From a checkpoint of a small mixture-of-experts model trained on Wikipedia: 10 layers, a variant of Muon for the experts.
Below are experts of layer 5 (counted from 0) of a mixture-of-experts language model. Rows are named router (the router's row for the expert) and show model dimensions 64-127. Each number is 50 + 15 x the weight over its row's rms, rounded and kept within 0 to 99.
Before each expert's rows: "comes after" lists some tokens at least twice as common just before its tokens as in all text. This comes from a sample of Wikipedia text that the model never trained on. Tokens count by the router's weight.

# expert 110
comes after: "\"", ")", " ", " Win", " MF", " |\n"
router:41 25 17 45 40 45 38 43 37 22 31 46 42 45 57 44 73 70 83 31 26 62 39 59 65 62 70 77 67 63 40 67 40 70 59 38 62 46 65 67 34 52 54 55 60 43 38 54 68 54 60 65 35 50 65 24 41 59 51 58 49 37 66 79

# expert 78
comes after: " ", " $", " than", " over", " £", " of"
router:30 66 54 43 69 41 56 69 44 60 46 44 46 53 27 36 34 77 30 66 17 63 52 44 67 22 45 50 29 44 39 71 60 44 85 40 41 65 54 40 28 60 35 68 30 46 73 60 52 51 49 43 41 58 36 44 33 39 11 25 47 61 64 39

# expert 44
comes after: " the", " The", " National", " of", " Supreme", "'s"
router:28 53 76 69 53 62 37 57 65 38 41 65 61 74 69 65 56 16 42 64 64 51 44 53 58 87 39 73 64 64 53 71 46 79 60 51 46 43 56 71 48 53 28 43 44 31 41 67 21 61 30 58 37 68 49 30 34 30 23 24 48 55 33 42

# expert 28
comes after: " of", " to", " with", " on", " in", " for"
router:30 71 35 41 54 53 54 52 36 43 39 73 75 36 37 42 78 73 73 22 65 18 44 49 64 43 43 66 19 23 70 47 36 47 69 71 79 63 25 46 61 69 65 64 57 42 56 82 09 57 64 62 38 68 39 53 56 59 31 39 49 65 50 43

# expert 20
comes after: " the", " a", " his", "'s", " The", " their"
router:41 53 50 73 74 40 74 46 66 47 39 40 64 37 38 63 61 22 39 35 57 42 50 61 46 81 50 70 67 74 51 53 38 52 56 68 68 47 81 61 52 46 65 66 45 58 37 65 52 24 33 62 45 71 45 65 46 30 31 36 63 57 45 53

# expert 23
comes after: " |", "-", "==", " Binomial", " Candidate", " Full"
router:48 40 57 52 22 58 56 56 49 53 51 55 52 43 57 39 28 18 38 36 62 40 50 53 39 77 51 45 59 55 40 52 69 44 55 54 43 50 39 49 60 57 52 58 49 51 37 09 31 61 36 46 53 60 77 88 51 52 80 57 45 80 37 27

# expert 18
comes after: "-", " ·", " •", " UTC", ":", " Time"
router:25 41 57 65 53 35 48 62 52 22 41 45 26 70 24 37 74 40 35 50 70 44 39 54 52 58 42 57 50 47 40 57 57 47 14 41 58 45 34 47 64 48 45 80 56 42 63 42 26 67 67 38 66 49 47 67 53 41 65 40 45 38 33 54

# expert 106
comes after: "\n", ")\n", ";\n", ");\n", "5", "3"
router:72 71 41 46 23 44 84 72 45 53 47 40 56 44 67 45 40 46 33 45 52 36 64 57 42 26 31 52 50 87 54 69 41 38 43 25 30 55 45 36 59 42 54 39 76 80 61 67 76 39 49 33 56 50 74 52 61 51 39 45 65 63 55 63

# expert 39
comes after: " the", " United", " The", ",", " in", " his"
router:37 77 43 49 38 67 49 45 71 33 43 58 38 56 66 60 65 29 46 42 57 48 74 56 20 57 43 39 32 40 58 64 57 76 25 75 75 41 25 75 55 75 69 70 68 63 47 66 14 52 56 59 47 58 42 54 76 31 44 43 51 63 58 53

# expert 21
comes after: " ", ".", "–", "1", " +", " −"
router:46 44 55 49 43 65 39 81 64 73 63 75 32 56 65 28 40 43 25 26 46 26 51 62 63 60 48 41 38 27 61 76 40 58 08 48 76 51 35 29 48 59 50 47 31 59 58 50 41 36 38 41 30 31 36 39 70 70 56 22 70 51 62 56

# expert 37
comes after: " as", " is", " with", ",", " of", " in"
router:28 79 26 29 67 46 34 36 31 50 39 56 61 46 38 67 52 74 69 25 47 64 29 51 72 59 29 56 66 36 56 51 53 47 34 36 45 41 60 21 30 44 41 71 46 53 56 76 49 51 59 83 38 63 58 35 81 51 49 29 33 68 43 96

# expert 69
comes after: ",", " (", ".", " he", " was", " on"
router:45 39 71 48 65 71 59 40 52 34 49 39 43 66 29 46 56 75 36 43 50 65 29 40 32 70 59 53 37 59 53 73 27 39 52 62 40 47 44 68 29 48 42 44 61 57 56 33 58 32 54 64 65 28 53 78 40 66 64 46 26 65 42 59

# expert 94
comes after: " the", " a", " and", " of", " p", " sp"
router:38 74 53 52 85 45 53 38 43 69 48 64 70 61 58 64 35 38 45 35 51 19 59 56 66 80 69 54 49 46 48 56 50 65 66 58 52 51 55 62 80 46 63 47 51 32 55 60 68 58 43 62 54 67 50 42 61 64 43 45 32 46 80 31

# expert 30
comes after: ".", ",", " that", ".\n\n", " of", ")."
router:26 60 38 34 45 32 55 53 76 46 54 58 55 66 25 54 54 76 70 34 35 36 25 40 64 53 53 50 30 38 62 47 31 56 79 65 41 48 38 31 44 46 53 69 49 35 55 41 35 62 49 84 50 44 46 70 72 65 61 38 38 78 69 62

# expert 112
comes after: " ", " |", "–", ";", "7", "6"
router:60 22 41 37 30 32 43 68 48 54 71 43 38 69 66 34 27 39 60 22 19 86 43 46 45 68 56 59 40 35 54 31 19 29 27 51 49 50 38 40 35 89 64 39 70 88 33 63 46 77 38 61 41 43 56 40 67 53 72 48 62 44 69 38

# expert 87
comes after: ".\n\n", " |\n\n", "\n\n", "==\n\n", ")\n\n", ").\n\n"
router:37 60 53 45 67 47 32 48 27 27 60 54 36 30 44 43 49 52 51 49 27 74 63 60 61 32 44 73 54 41 35 75 37 50 25 73 54 50 31 43 47 32 39 33 37 67 49 70 51 17 40 45 49 46 47 28 43 51 68 48 27 49 40 79

# expert 55
comes after: " ", " T", " t", " K", " St", "t"
router:62 61 28 43 11 54 84 76 41 47 51 48 46 37 60 42 69 46 60 83 71 46 56 51 65 75 40 40 65 36 32 49 69 67 36 22 48 54 55 45 51 42 32 57 49 48 39 60 27 30 22 50 66 44 36 24 26 58 28 33 36 65 67 40

# expert 93
comes after: " |", ";", " (", "|", "===", " W"
router:72 33 57 64 31 46 50 77 55 69 65 45 29 56 51 45 38 35 62 40 52 66 39 44 53 38 55 52 65 46 51 54 44 46 25 49 33 27 74 21 41 28 39 72 54 55 45 43 39 56 65 74 56 51 77 51 53 50 64 64 33 41 64 57

# expert 38
comes after: "1", "9", "0", "2", "8", " "
router:72 44 38 47 34 33 45 30 67 77 50 47 34 51 63 65 45 23 45 49 22 43 51 36 54 57 38 51 45 30 47 55 62 66 76 29 56 38 32 46 54 75 51 48 33 86 64 46 26 43 45 55 64 35 55 51 66 39 66 66 73 57 27 97

# expert 2
comes after: " is", " was", " a", ")", " =\n\n", "-"
router:57 31 61 36 34 36 28 43 46 19 53 63 27 56 24 45 41 60 38 45 74 36 60 53 65 49 68 64 35 62 48 56 63 41 78 43 68 48 63 62 56 45 37 43 20 36 30 63 66 68 52 24 34 70 41 55 39 54 63 55 47 45 50 74

# expert 108
comes after: " |", ".", " as", ":", ").", " song"
router:60 29 67 23 70 32 69 36 66 41 41 71 58 57 46 37 67 70 48 35 34 36 54 45 78 84 41 85 45 47 70 28 16 24 44 59 68 51 60 65 39 61 76 51 45 40 50 52 63 61 29 26 66 45 48 52 40 62 82 44 59 57 63 79

# expert 124
comes after: " ", " |", "1", "0", "2", "3"
router:10 47 48 47 62 57 70 72 31 76 27 44 48 55 41 23 66 55 49 40 54 59 32 44 58 54 40 66 44 47 51 45 25 28 61 37 62 49 28 31 60 34 39 41 62 70 56 20 34 41 57 69 48 53 53 52 51 49 65 53 37 59 54 53

# expert 50
comes after: ",", "3", "4", "5", "7", "6"
router:65 61 50 54 34 67 59 34 69 30 54 19 38 56 41 39 60 41 35 52 37 20 54 59 73 56 67 60 62 58 61 69 54 42 30 58 54 58 59 68 41 78 68 20 38 51 38 59 43 59 36 48 68 43 54 52 65 71 73 44 37 76 52 68

# expert 121
comes after: " a", " the", " \"", " The", "'s", " for"
router:59 37 53 45 82 24 29 26 66 51 59 34 60 50 52 66 82 48 41 44 21 42 37 59 48 57 40 52 27 33 55 49 53 66 51 83 31 53 64 68 41 33 58 13 59 36 79 53 51 58 26 48 31 43 50 42 49 55 23 24 62 58 52 30

# expert 17
comes after: " ", "loan", "(s", "endment", "Billboard", "IA"
router:37 36 23 42 59 66 49 39 26 41 48 46 43 33 59 55 39 61 61 54 64 41 40 55 82 55 62 75 59 59 48 40 63 35 31 24 55 58 58 47 64 77 33 40 06 39 41 35 32 76 56 52 43 46 77 32 51 61 40 53 58 73 71 40

# expert 98
comes after: " he", " had", " He", " and", ".", " it"
router:61 23 31 46 51 54 36 32 62 52 46 60 46 53 60 56 28 54 49 52 78 68 44 53 21 30 44 43 23 38 58 23 33 44 60 43 72 52 45 48 48 28 40 80 60 35 67 42 48 46 38 47 46 27 43 41 41 64 33 46 55 45 51 57

# expert 48
comes after: " the", " and", " a", " \"", " of", " to"
router:58 28 73 61 56 48 66 35 54 39 70 59 82 63 57 96 64 69 27 43 87 30 45 32 65 71 51 60 21 62 42 42 49 66 41 53 59 53 63 26 73 25 37 56 58 61 70 40 60 45 53 64 49 37 37 61 36 52 60 43 46 69 56 34

# expert 107
comes after: " ", " |\n", "0", " JPL", "%", "6"
router:71 21 37 41 63 76 40 38 29 28 54 45 37 64 60 47 20 62 45 67 46 23 70 64 28 38 48 61 36 37 56 44 75 33 66 49 54 56 23 12 48 72 55 62 59 49 29 49 36 64 38 47 54 42 70 30 48 65 58 65 52 47 50 81

# expert 60
comes after: " is", " was", " a", " the", " are", " had"
router:48 83 59 45 75 28 36 56 49 55 58 60 43 51 21 63 48 57 57 39 60 25 30 40 40 50 48 45 58 49 50 50 55 52 69 43 75 51 44 36 57 35 77 68 54 43 63 70 60 47 71 82 50 39 35 64 99 57 25 32 77 26 56 38

# expert 80
comes after: " |", ":", "|", ";", " /", " –"
router:68 28 22 62 56 17 49 50 28 57 41 27 51 45 62 27 38 58 94 80 38 66 34 41 61 38 55 46 36 55 49 58 74 49 47 53 47 36 61 38 55 56 35 70 28 63 67 69 30 40 41 81 30 62 53 58 79 37 74 67 40 39 72 64

# expert 72
comes after: "9", "1", " ", "8", "°", "5"
router:64 55 40 43 19 57 46 66 49 24 36 30 31 26 72 46 29 58 51 58 43 24 59 53 67 61 58 65 47 69 43 76 58 46 39 31 60 57 21 36 32 77 32 48 58 67 65 53 59 23 34 44 63 73 71 56 50 46 81 52 35 55 48 68

# expert 52
comes after: " the", " a", " and", " un", " to", " was"
router:00 15 56 48 79 52 49 45 53 62 65 48 37 43 49 71 47 70 48 69 28 75 38 40 58 21 48 29 58 68 64 64 44 49 47 23 64 49 67 35 42 38 58 29 47 67 56 65 40 37 44 54 45 46 45 23 30 66 21 40 57 54 55 43

# expert 35
comes after: " the", " |", " of", " I", " R", " C"
router:36 30 32 45 33 40 65 59 60 21 59 45 36 79 63 41 48 18 45 71 43 61 73 64 43 63 41 42 22 44 55 56 29 51 22 35 35 46 15 61 56 59 29 50 52 50 48 51 43 62 35 67 60 31 27 76 44 28 37 25 63 56 64 55

# expert 15
comes after: " ", ".", "–", "^{", "1", "-"
router:57 44 57 38 47 57 68 74 20 57 36 30 38 35 64 61 29 42 53 54 72 11 73 45 53 73 62 62 40 29 49 66 39 75 27 32 61 64 38 35 43 34 47 38 32 80 45 61 52 33 53 30 33 52 57 31 72 61 38 43 76 53 31 46

# expert 99
comes after: "6", " |", "4", "7", "3", "5"
router:22 62 33 57 64 15 50 57 85 74 32 69 55 27 56 59 43 55 65 39 63 38 39 43 20 54 37 34 47 67 58 52 54 52 40 35 48 53 44 33 30 52 40 40 67 73 75 69 35 19 38 31 52 34 56 50 57 27 76 65 29 77 34 48

# expert 66
comes after: ")", " |", " |\n", " Team", " Racing", " Party"
router:78 47 19 56 46 75 28 39 21 66 08 36 51 47 52 34 54 39 54 65 45 86 28 28 49 44 63 61 49 51 49 57 46 55 31 49 42 47 57 67 56 30 51 56 48 26 45 41 78 66 62 61 64 29 59 38 62 47 59 73 37 42 69 62

# expert 26
comes after: "0", "2", "9", "1", "–"
router:57 28 59 50 40 31 56 53 75 59 40 72 39 51 61 56 58 35 53 42 46 69 64 56 53 71 32 65 44 26 27 34 56 55 37 53 54 54 45 35 33 53 43 40 39 75 74 71 52 41 38 44 55 49 65 49 74 55 62 44 74 74 24 99

# expert 61
comes after: " |", "6", "0", " |\n", "4", "5"
router:34 64 43 55 49 50 22 61 26 51 29 43 48 59 55 44 30 33 34 51 69 66 67 52 29 96 43 64 53 49 47 66 25 39 51 62 38 56 51 58 54 50 69 37 61 56 60 31 54 75 46 47 42 43 47 39 49 46 55 47 41 62 37 47

# expert 51
comes after: " ", "–", "2", "1", " #", "'\n"
router:48 13 37 37 38 54 51 64 31 56 65 48 55 48 49 41 55 55 44 47 45 62 50 41 68 83 48 64 43 53 46 58 63 63 51 39 50 41 58 39 39 56 38 73 42 75 71 58 14 64 34 71 85 36 49 26 86 69 38 54 70 61 45 60

# expert 75
comes after: "\n", " |\n", ")\n", ".\n", "==\n", "===\n"
router:69 39 35 60 59 25 46 44 70 34 37 40 51 53 31 29 41 71 86 56 30 53 69 50 26 60 59 51 69 68 58 60 61 62 73 67 65 51 71 60 56 63 74 79 55 37 26 65 50 51 45 54 46 65 67 43 60 51 35 37 41 36 44 83

# expert 103
comes after: ".", ".\n\n", ",", " and", " in", " part"
router:56 63 53 47 42 35 43 19 71 61 72 45 48 42 29 42 31 79 80 71 13 48 33 39 34 35 72 24 58 52 63 36 25 41 66 73 56 51 29 32 27 76 35 36 64 54 55 22 73 42 49 30 38 36 40 31 55 34 44 29 41 28 66 47

# expert 7
comes after: "1", "3", "4", ".", "2", "5"
router:76 32 61 37 25 51 48 83 67 28 31 33 45 43 43 55 58 15 55 44 62 20 55 46 40 14 60 43 48 64 53 49 29 44 57 39 59 50 36 54 28 44 39 61 74 49 54 33 32 54 57 39 54 45 73 46 49 50 38 48 64 45 40 32

# expert 13
comes after: "0", "5", "2", "6", "7", "3"
router:59 87 42 36 47 49 47 63 20 44 32 57 58 54 20 40 43 29 28 36 57 54 75 65 78 50 43 47 35 49 61 77 43 37 44 51 54 57 33 40 52 35 48 15 18 48 76 23 41 35 61 13 60 70 37 40 36 78 41 74 45 41 58 80

# expert 49
comes after: " |\n", "|", " \"", " |", "\n", "|---|---|---|---|\n"
router:86 13 50 40 17 58 39 40 56 68 41 56 45 44 33 39 57 44 70 46 62 77 29 33 45 56 58 68 73 68 57 26 28 60 41 50 46 45 65 41 34 58 32 49 60 50 35 67 61 57 48 29 57 46 54 21 58 53 52 72 46 31 63 46

# expert 58
comes after: " the", " |", "'s", " his", " (", " —;"
router:62 76 79 50 61 45 38 67 39 52 75 52 43 32 58 59 49 74 48 36 20 50 61 61 49 27 34 57 29 38 73 77 66 30 48 50 47 56 51 68 70 36 34 13 64 62 41 79 57 56 39 50 38 54 61 40 45 53 37 21 52 25 69 39

# expert 68
comes after: " |", "-", ":", "|", " S", "″N"
router:61 23 65 34 24 39 60 66 59 76 39 67 39 54 59 32 45 55 79 53 57 66 32 51 33 34 49 48 75 75 46 75 38 53 24 37 54 47 12 40 53 55 31 71 69 69 77 55 55 47 76 45 42 47 58 73 30 57 75 56 45 45 42 38

# expert 119
comes after: " in", " of", " at", " for", " to", " on"
router:32 49 21 51 47 41 46 54 39 51 40 45 44 47 53 31 51 34 62 56 40 78 53 43 76 56 48 62 61 53 39 37 43 48 52 47 60 46 41 32 55 54 31 68 46 69 56 54 34 87 48 68 47 64 45 53 75 49 43 75 57 46 48 81

# expert 91
comes after: " the", " a", " e", " s", "-", " and"
router:46 64 50 78 15 84 51 30 61 53 59 47 54 18 60 48 44 72 50 61 22 28 16 67 18 45 48 37 38 32 71 37 39 55 44 41 39 45 45 28 53 24 44 55 62 43 69 38 69 34 55 46 33 43 42 74 34 56 47 25 39 40 58 52

# expert 11
comes after: "1", "9", "0", "2", "8", "7"
router:73 26 46 39 46 32 66 40 37 48 22 44 43 60 38 39 40 33 38 47 50 70 51 47 60 56 44 64 25 25 15 39 34 48 22 46 75 57 47 49 37 38 39 32 37 57 41 47 28 21 63 38 49 46 50 25 58 46 77 64 63 52 36 68

# expert 34
comes after: " ", " (", " late", " in", " \"", " O"
router:42 67 65 49 74 43 65 41 63 72 45 63 53 55 65 56 68 62 52 40 48 45 53 46 38 54 45 61 41 37 44 92 45 62 79 28 49 48 29 34 39 41 45 45 57 74 51 42 75 34 51 33 46 49 45 28 65 49 67 64 59 54 28 59

# expert 32
comes after: " |", " ", " and", ",", ":", " ft"
router:46 70 62 41 82 37 68 82 36 54 56 73 50 47 46 81 33 46 61 24 35 70 23 44 54 42 51 57 37 37 46 37 49 44 65 42 46 45 55 31 54 61 32 70 35 53 48 67 59 26 52 53 53 61 58 48 53 59 46 60 40 58 63 55

# expert 33
comes after: "1", " ", "2", "0", "-", "9"
router:79 55 31 38 18 49 63 69 29 64 42 58 39 18 64 44 48 25 27 38 32 47 65 45 58 55 47 61 42 22 48 53 57 58 50 30 46 54 57 29 46 75 47 30 06 53 52 15 37 70 61 63 51 36 66 42 59 55 27 61 80 66 61 69

# expert 43
comes after: "\n\n", " of", " is", " as", " was", " in"
router:77 45 56 59 36 20 40 31 59 29 40 74 24 42 42 54 38 64 86 33 74 64 47 70 69 47 37 58 63 74 59 29 38 72 49 48 54 41 53 51 39 58 66 52 28 46 40 76 27 73 58 29 57 83 56 42 41 45 27 34 44 67 58 91

# expert 71
comes after: "3", "4", "5", "2", "6", "7"
router:59 77 58 37 34 49 64 77 40 73 25 69 37 52 44 53 34 17 54 45 63 27 46 67 78 38 43 78 43 38 63 83 49 41 43 34 30 45 32 22 43 48 60 20 37 77 54 18 30 23 44 29 48 58 57 35 62 46 55 63 84 51 56 66

# expert 1
comes after: "0", "9", "8", "1", "7", "2"
router:78 60 62 53 22 35 52 35 74 54 45 33 24 58 44 60 36 49 39 47 57 37 62 61 47 65 52 74 38 37 34 54 71 41 66 44 64 60 34 41 44 69 62 26 44 85 63 46 42 37 33 28 47 52 41 79 73 36 76 50 64 59 63 62

# expert 63
comes after: "==", " List", "-", "3", "1", "2"
router:32 34 30 42 31 40 36 52 43 50 55 39 33 58 38 64 44 19 28 53 62 37 46 64 56 76 43 60 51 45 44 60 36 59 40 60 55 44 63 89 78 34 57 75 43 55 61 69 42 85 45 41 42 66 73 78 35 45 47 63 37 35 60 46

# expert 113
comes after: " |", "0", ")", "%", "4", "3"
router:36 30 33 45 34 43 44 79 26 36 30 32 57 62 65 42 34 47 47 35 25 59 46 57 64 67 98 51 60 58 46 70 33 34 60 38 38 63 21 42 35 33 47 61 51 47 63 62 40 57 58 75 47 60 50 62 22 61 65 69 60 34 73 65

# expert 79
comes after: ",", " well", "),", ")", " due", "\","
router:51 28 72 56 33 42 58 46 39 38 59 67 59 51 40 35 40 72 63 64 29 28 40 65 54 60 50 20 53 34 62 53 39 31 54 35 50 58 22 42 36 90 70 39 62 46 34 39 41 70 37 42 66 22 57 40 97 66 64 35 62 30 71 47

# expert 95
comes after: " the", ".", " was", " a", " The", "=="
router:47 75 51 37 36 35 45 46 69 61 40 77 39 74 37 44 40 79 31 24 37 47 40 77 44 34 28 47 38 39 49 55 42 58 81 63 51 61 28 31 57 35 75 29 43 32 58 42 72 83 44 61 38 41 54 68 56 34 46 54 43 31 60 50

# expert 42
comes after: " the", " in", " on", " World", " to", " of"
router:65 43 47 57 64 66 53 47 30 74 71 62 57 63 55 64 53 59 50 56 86 10 35 36 49 40 59 80 33 24 45 47 47 71 47 65 55 42 37 40 55 54 42 57 57 66 74 61 60 65 69 68 42 56 47 46 29 50 66 66 52 59 69 41

# expert 81
comes after: "-", "|", " medal", " Date", "\n\n", " Place"
router:70 41 41 58 57 47 33 28 45 60 59 45 46 28 35 45 51 77 56 47 59 21 45 59 30 64 64 57 70 45 50 62 49 62 54 39 62 54 63 81 61 74 51 38 45 39 52 61 56 54 28 30 50 45 80 42 57 56 57 61 41 63 56 61

# expert 6
comes after: " |", "|", "==", "-", "===", " |\n"
router:41 28 51 44 66 63 44 59 49 69 60 34 70 61 51 30 46 29 43 54 52 70 27 59 60 39 51 43 53 62 44 48 47 39 36 62 62 43 53 29 84 43 52 54 54 48 30 54 22 66 32 77 68 36 02 50 49 40 68 79 57 72 52 42

# expert 70
comes after: " U", " the", " of", " cor", " a", " Cor"
router:15 65 27 47 31 40 25 40 64 72 51 56 92 64 41 62 37 54 40 71 49 11 31 43 43 29 57 45 36 22 39 32 48 51 52 53 49 58 36 19 59 57 31 22 49 71 48 59 70 18 45 61 42 49 65 52 42 42 18 67 53 44 56 43